From a checkpoint of a small mixture-of-experts model trained on Wikipedia.
Size: 13 layers, width 128, vocabulary 16384, 14.8M parameters.
Experts: 96 experts in each of 12 layers, 8 picks a token.
Training: a variant of Muon for the experts, 601M tokens.
Below are experts of layer 5 (counted from 0) of a mixture-of-experts language model. Rows are named router (the router's row for the expert), down (a neuron's output weights, with its number) and show model dimensions 0-127. Each number is 50 + 10 x the weight over its row's rms, rounded and kept within 0 to 99.
After each expert's rows: "comes before" lists some tokens at least twice as common just after its tokens as in all text. This comes from a sample of Wikipedia text that the model never trained on. Tokens count by the router's weight.

# expert 58
router:43 59 52 59 56 32 32 46 66 58 57 47 49 42 57 53 40 55 58 45 46 58 44 25 53 56 48 36 42 52 62 50 69 43 49 52 55 35 47 53 34 55 60 63 66 44 64 48 48 39 37 43 44 53 33 39 60 44 36 47 33 44 66 50 31 47 43 40 46 45 42 65 49 56 57 67 40 56 61 66 38 58 34 63 34 31 57 52 53 60 44 40 37 40 48 55 36 60 28 54 51 66 55 47 34 62 63 38 60 64 41 57 47 46 52 54 55 58 53 68 45 57 52 57 46 44 48 61
down1:61 33 56 45 59 58 50 47 65 65 51 38 44 33 59 38 44 35 53 59 46 47 55 69 43 41 52 64 50 78 50 53 50 53 64 51 40 52 43 49 44 52 55 68 54 52 41 61 46 62 41 37 47 46 57 48 25 61 58 61 55 23 57 53 58 61 54 61 64 56 55 37 48 31 37 57 74 50 39 41 47 53 64 61 54 44 55 49 45 56 51 46 56 52 33 44 55 43 55 65 52 37 45 64 55 59 31 64 53 56 37 47 51 47 51 49 30 48 34 47 45 53 40 39 42 44 35 37
down2:34 61 41 48 43 51 58 61 65 61 57 41 60 68 65 59 75 63 38 37 54 58 56 47 55 60 53 45 38 38 50 48 50 67 50 43 67 65 49 46 51 27 40 38 59 52 47 40 59 50 61 51 41 46 50 61 51 59 51 53 44 61 57 61 39 52 48 53 55 45 43 43 55 33 36 41 49 59 49 53 51 45 46 59 50 47 37 34 46 62 38 56 49 51 48 54 39 44 51 48 64 34 31 39 54 45 35 17 47 64 61 64 59 47 55 27 69 41 50 51 55 42 58 39 46 59 62 39
down3:63 49 48 45 59 50 74 48 45 48 49 51 39 51 44 60 41 49 55 54 60 65 41 49 44 45 52 43 61 40 52 39 38 36 48 53 59 43 33 61 52 49 63 40 53 49 51 52 48 43 43 41 42 56 76 59 49 58 60 41 38 41 66 66 38 48 69 49 57 50 61 58 54 40 37 48 69 38 48 50 50 60 54 39 43 52 48 60 43 38 56 50 55 45 60 44 64 60 44 39 24 43 64 62 45 53 47 59 62 45 40 49 39 67 48 13 48 45 60 45 51 59 38 36 74 44 57 40
comes before: "==", "===", "The", "In", "|", " The"

# expert 62
router:50 45 43 55 45 54 36 47 37 43 56 36 62 59 52 63 39 44 60 32 43 25 55 66 52 26 45 64 64 52 56 45 37 46 52 63 57 50 66 45 66 57 59 43 44 34 47 65 40 46 39 41 48 56 35 65 50 56 41 56 44 74 45 44 55 68 41 38 45 36 57 46 52 55 43 42 57 72 52 46 60 45 51 40 44 71 46 42 57 46 49 41 54 53 62 55 72 60 32 37 44 62 51 66 47 55 57 39 52 51 55 69 50 49 47 53 42 62 44 60 54 41 53 50 64 59 57 58
down0:43 43 51 42 46 68 49 52 55 58 58 55 37 56 46 42 41 34 50 28 48 43 53 48 48 61 39 63 66 50 53 54 42 56 46 71 48 45 38 54 57 52 58 49 50 42 49 60 54 46 50 56 37 29 49 49 70 48 38 57 58 46 45 53 52 49 65 45 42 56 74 61 49 38 47 43 71 37 62 44 43 36 63 45 51 47 62 53 57 56 39 45 40 82 47 51 36 38 26 68 29 45 50 43 58 54 50 63 74 38 49 47 43 45 59 64 45 37 60 48 38 62 50 49 53 38 46 53
down1:54 29 56 42 52 43 70 53 43 58 46 46 52 54 59 75 51 45 71 36 58 46 52 48 35 41 48 44 43 51 26 45 60 55 57 42 65 47 52 56 70 43 47 48 41 47 51 60 64 27 51 41 56 49 78 32 49 60 39 55 38 54 40 45 39 70 58 48 38 60 61 39 64 58 56 60 49 52 52 37 46 44 51 73 48 62 61 54 36 48 52 45 49 38 46 56 53 62 32 56 51 35 53 52 44 39 52 43 42 59 43 38 58 52 47 54 59 34 48 42 52 46 51 48 45 74 58 38
down2:50 55 81 61 61 38 48 31 36 60 65 43 25 46 38 47 26 49 51 28 35 42 32 52 40 52 53 50 55 62 57 52 44 68 52 33 51 53 61 51 42 42 61 59 42 48 48 39 67 62 30 57 51 39 55 46 47 54 45 50 35 42 43 42 66 55 57 55 59 51 55 73 59 68 57 54 49 52 50 48 57 50 61 44 57 52 47 56 53 61 42 50 48 59 41 37 49 47 61 36 53 48 64 66 42 43 56 56 46 53 69 46 45 50 43 61 50 33 39 42 48 42 45 39 60 65 54 52
comes before: " ", "|", " Votes", " W", " Notes", " Label"

# expert 80
router:59 50 59 40 47 62 56 37 65 46 39 67 38 47 42 43 51 59 66 77 33 48 54 63 41 37 49 62 52 63 44 48 58 57 60 38 36 71 60 39 66 46 58 72 42 44 50 35 47 48 51 42 39 39 33 56 54 62 54 48 55 45 39 57 55 47 36 46 68 51 42 49 52 58 63 37 52 49 54 45 62 63 55 68 54 41 45 48 56 41 51 55 61 52 49 48 45 53 47 52 46 43 38 62 64 50 58 56 52 45 56 34 37 50 47 71 41 72 37 49 54 32 41 62 55 53 44 73
down0:60 47 36 49 55 44 59 46 62 48 67 32 53 54 53 64 60 39 44 19 58 44 27 30 46 53 53 49 66 69 48 54 67 45 45 64 64 39 55 70 42 52 45 50 40 47 55 48 38 50 40 51 35 48 67 38 53 41 55 46 35 43 41 59 40 50 45 62 54 52 55 50 49 47 66 57 31 43 72 64 44 55 46 47 36 34 45 58 46 61 39 35 52 43 46 55 55 51 46 52 48 49 47 39 59 46 39 51 37 63 39 59 41 70 61 61 56 56 61 51 45 61 73 49 51 56 48 49
down1:28 40 51 51 53 54 63 33 53 57 44 48 64 49 63 42 44 56 53 57 39 48 41 50 24 49 38 67 62 50 30 55 52 49 42 40 55 50 49 64 46 39 53 41 54 48 59 59 51 39 38 47 55 43 54 52 40 46 48 74 61 59 30 58 47 73 64 54 49 61 42 46 54 58 58 37 35 56 48 72 46 59 52 50 40 44 47 42 45 66 50 57 49 35 32 44 49 43 34 60 60 37 51 46 52 36 69 55 64 47 30 52 39 60 50 58 61 50 32 63 58 65 59 58 46 50 62 37
down2:52 63 47 44 52 54 56 48 62 67 55 42 40 55 46 54 60 53 36 47 62 74 52 43 32 52 50 40 30 40 52 70 52 30 51 63 50 63 56 42 53 28 31 52 50 71 60 39 57 41 54 46 43 58 65 54 46 42 45 61 46 51 48 57 48 60 53 69 54 46 53 61 47 50 40 47 60 70 50 47 48 44 60 57 47 62 45 42 59 59 41 42 39 36 48 62 45 47 60 29 58 47 48 42 38 65 40 37 34 52 61 55 50 33 62 27 63 32 66 48 47 49 40 58 56 42 48 42
comes before: ",", " |", " (", "\n", " of", " and"

# expert 84
router:35 52 55 38 47 58 37 43 38 41 49 45 49 65 48 50 43 71 49 63 68 37 41 54 55 65 48 47 40 48 54 58 41 46 38 71 63 53 38 47 37 39 62 56 71 50 50 33 50 46 43 55 47 66 39 36 64 27 34 56 37 60 43 41 57 47 67 39 29 49 52 37 37 59 46 50 61 61 51 49 43 53 42 40 38 62 54 40 54 51 43 52 54 56 41 67 41 54 46 25 49 61 52 66 45 61 57 38 52 39 56 49 59 40 59 55 56 59 60 61 51 64 50 53 59 56 34 61
down0:50 21 56 39 42 54 49 66 40 45 36 42 71 35 34 60 46 56 40 37 66 50 33 51 40 37 42 49 56 49 47 64 44 47 39 62 45 61 55 37 40 55 67 56 52 42 40 60 56 55 60 50 40 42 38 38 78 76 54 58 42 57 49 46 46 46 47 42 51 56 51 57 42 76 55 46 48 34 37 50 52 39 54 44 47 47 47 44 54 46 51 58 72 39 45 63 58 54 56 49 54 51 61 47 38 51 61 36 38 46 44 48 63 51 57 61 41 55 43 47 46 55 43 58 60 61 60 75
down1:71 39 47 52 34 49 46 39 49 63 49 41 32 51 42 35 67 36 62 57 51 34 56 56 45 49 47 43 53 44 48 60 49 42 44 47 53 68 52 36 24 55 37 47 59 48 37 59 37 69 30 44 57 46 56 46 50 55 36 54 45 46 61 49 51 28 50 62 44 57 27 55 59 41 57 49 47 56 67 55 42 49 51 31 48 55 55 60 40 50 43 55 69 57 53 56 59 35 61 55 50 56 52 41 64 51 41 59 51 61 52 51 67 38 49 60 23 62 51 65 60 64 56 66 50 49 49 40
down2:54 53 55 42 61 55 54 52 43 44 59 51 35 56 67 58 49 45 64 27 48 51 46 37 50 54 51 61 55 47 41 54 49 39 30 64 50 56 63 70 43 69 26 44 68 63 31 65 43 29 33 47 51 54 48 36 48 53 52 58 54 52 54 44 51 45 52 44 45 66 57 68 63 47 39 53 62 62 51 52 56 59 54 56 48 40 55 50 34 40 64 54 42 53 34 50 54 40 39 41 33 44 38 58 60 68 40 58 45 44 53 70 66 53 51 52 56 30 44 52 34 55 36 57 48 37 48 57
comes before: " The", " he", " He", " In", " the", " and"

# expert 43
router:23 72 35 64 56 63 48 53 33 45 54 64 55 58 42 53 45 56 70 40 38 58 44 57 64 41 58 65 58 51 54 55 63 53 57 37 61 32 44 66 64 67 44 52 49 57 68 42 49 33 44 63 42 48 40 54 55 51 46 58 51 71 53 47 32 68 58 42 37 60 59 60 41 50 38 44 48 58 34 33 52 51 40 43 40 63 63 37 51 41 52 45 41 48 66 39 40 39 50 51 61 47 60 51 57 56 60 40 59 41 50 38 39 44 47 58 37 47 56 39 65 56 52 55 45 54 52 45
down0:66 47 53 42 44 46 48 46 66 53 40 56 52 42 46 34 44 51 60 38 55 46 65 61 49 42 52 55 56 62 48 50 44 35 43 59 55 37 51 46 35 34 46 42 56 42 49 56 37 42 61 50 43 50 59 54 46 51 53 73 42 38 40 56 43 57 44 54 56 47 59 35 56 65 46 61 66 42 53 36 32 49 69 55 47 65 27 73 49 45 44 53 52 53 24 52 50 67 54 41 53 39 68 33 69 52 53 41 44 51 72 60 57 52 36 68 63 63 57 51 53 40 30 48 44 53 49 40
down1:36 54 52 43 53 48 57 67 36 49 53 48 52 32 46 47 49 62 26 38 34 51 42 51 63 51 65 49 64 51 24 37 45 66 53 45 42 49 36 46 73 63 43 56 42 45 69 51 55 44 50 51 54 62 44 46 37 52 66 56 71 59 27 46 42 58 60 33 63 36 67 44 50 50 58 48 54 42 43 52 54 71 37 60 41 39 65 37 61 64 60 46 64 48 47 48 45 40 47 56 49 54 58 53 41 52 44 51 50 41 33 47 55 58 54 32 54 50 60 41 58 40 60 41 44 70 51 48
down2:45 52 52 49 53 42 69 55 59 49 52 53 49 35 44 51 37 39 49 54 56 51 48 47 52 44 51 64 84 46 60 28 49 52 59 67 27 44 52 47 46 46 54 56 53 53 42 48 46 69 49 49 60 57 59 36 33 46 65 35 62 56 40 42 47 56 42 44 53 60 47 40 54 62 31 61 49 41 39 68 65 40 41 49 49 36 52 45 46 55 55 41 58 55 80 32 44 50 45 36 59 41 71 37 42 56 61 51 50 46 44 52 63 55 57 64 49 54 38 37 47 43 43 36 50 66 42 65
comes before: " ", "0", " MPC", " +", "5", " −"

# expert 53
router:35 58 32 57 60 52 44 41 49 49 49 63 51 41 31 42 37 50 54 43 29 65 46 31 63 50 53 31 50 46 62 45 58 40 64 39 62 48 64 57 38 60 53 70 65 56 69 54 48 38 40 34 37 50 51 62 51 48 59 43 58 46 44 65 45 59 49 59 58 46 51 40 49 44 66 59 42 43 70 53 64 52 34 59 43 48 60 50 52 48 42 57 41 57 40 43 43 59 47 42 50 67 59 45 40 63 59 30 41 37 52 36 51 37 61 56 54 32 38 56 41 59 55 44 50 61 69 60
down1:55 41 51 47 47 43 45 32 53 63 51 51 51 52 58 62 42 57 36 56 38 54 43 55 69 42 48 35 54 44 55 52 52 49 54 52 74 59 37 50 50 37 66 56 45 36 50 43 48 48 48 58 56 46 56 51 52 40 53 56 51 43 40 40 62 40 44 48 49 54 42 72 51 72 51 76 43 28 55 55 47 63 38 72 61 51 64 43 70 35 54 40 47 43 57 24 55 31 50 65 55 52 53 42 49 41 49 36 63 49 50 52 50 54 40 68 69 45 48 46 32 42 64 43 58 37 52 32
down2:30 48 47 42 52 53 62 60 59 54 55 41 44 34 53 36 47 53 60 49 41 49 38 70 36 45 69 51 58 43 39 39 40 48 47 40 39 42 48 51 48 64 69 53 57 54 45 41 57 53 60 49 48 54 41 46 39 47 55 48 41 49 62 63 36 64 75 61 72 61 54 76 33 57 62 45 47 47 39 49 34 64 37 53 37 50 53 63 56 69 30 49 42 55 51 56 53 39 56 55 46 57 60 45 50 53 47 57 38 49 53 48 32 54 41 39 36 50 61 47 25 43 47 59 70 54 54 46
down3:60 51 40 42 37 49 50 57 50 44 48 47 43 28 38 44 54 56 58 57 37 50 70 42 41 50 34 56 43 50 54 57 61 64 66 76 49 40 48 51 45 46 53 51 54 69 44 33 49 66 53 67 48 32 61 59 49 55 69 53 48 48 52 42 35 59 45 57 55 58 64 30 42 51 51 40 50 56 47 41 50 39 62 36 51 65 60 32 67 45 44 25 40 61 63 55 59 51 45 53 47 39 44 51 52 44 55 55 52 57 55 56 45 43 63 32 46 45 81 49 43 59 42 54 32 52 37 51
comes before: "==", "===", "The", "=", "In", " The"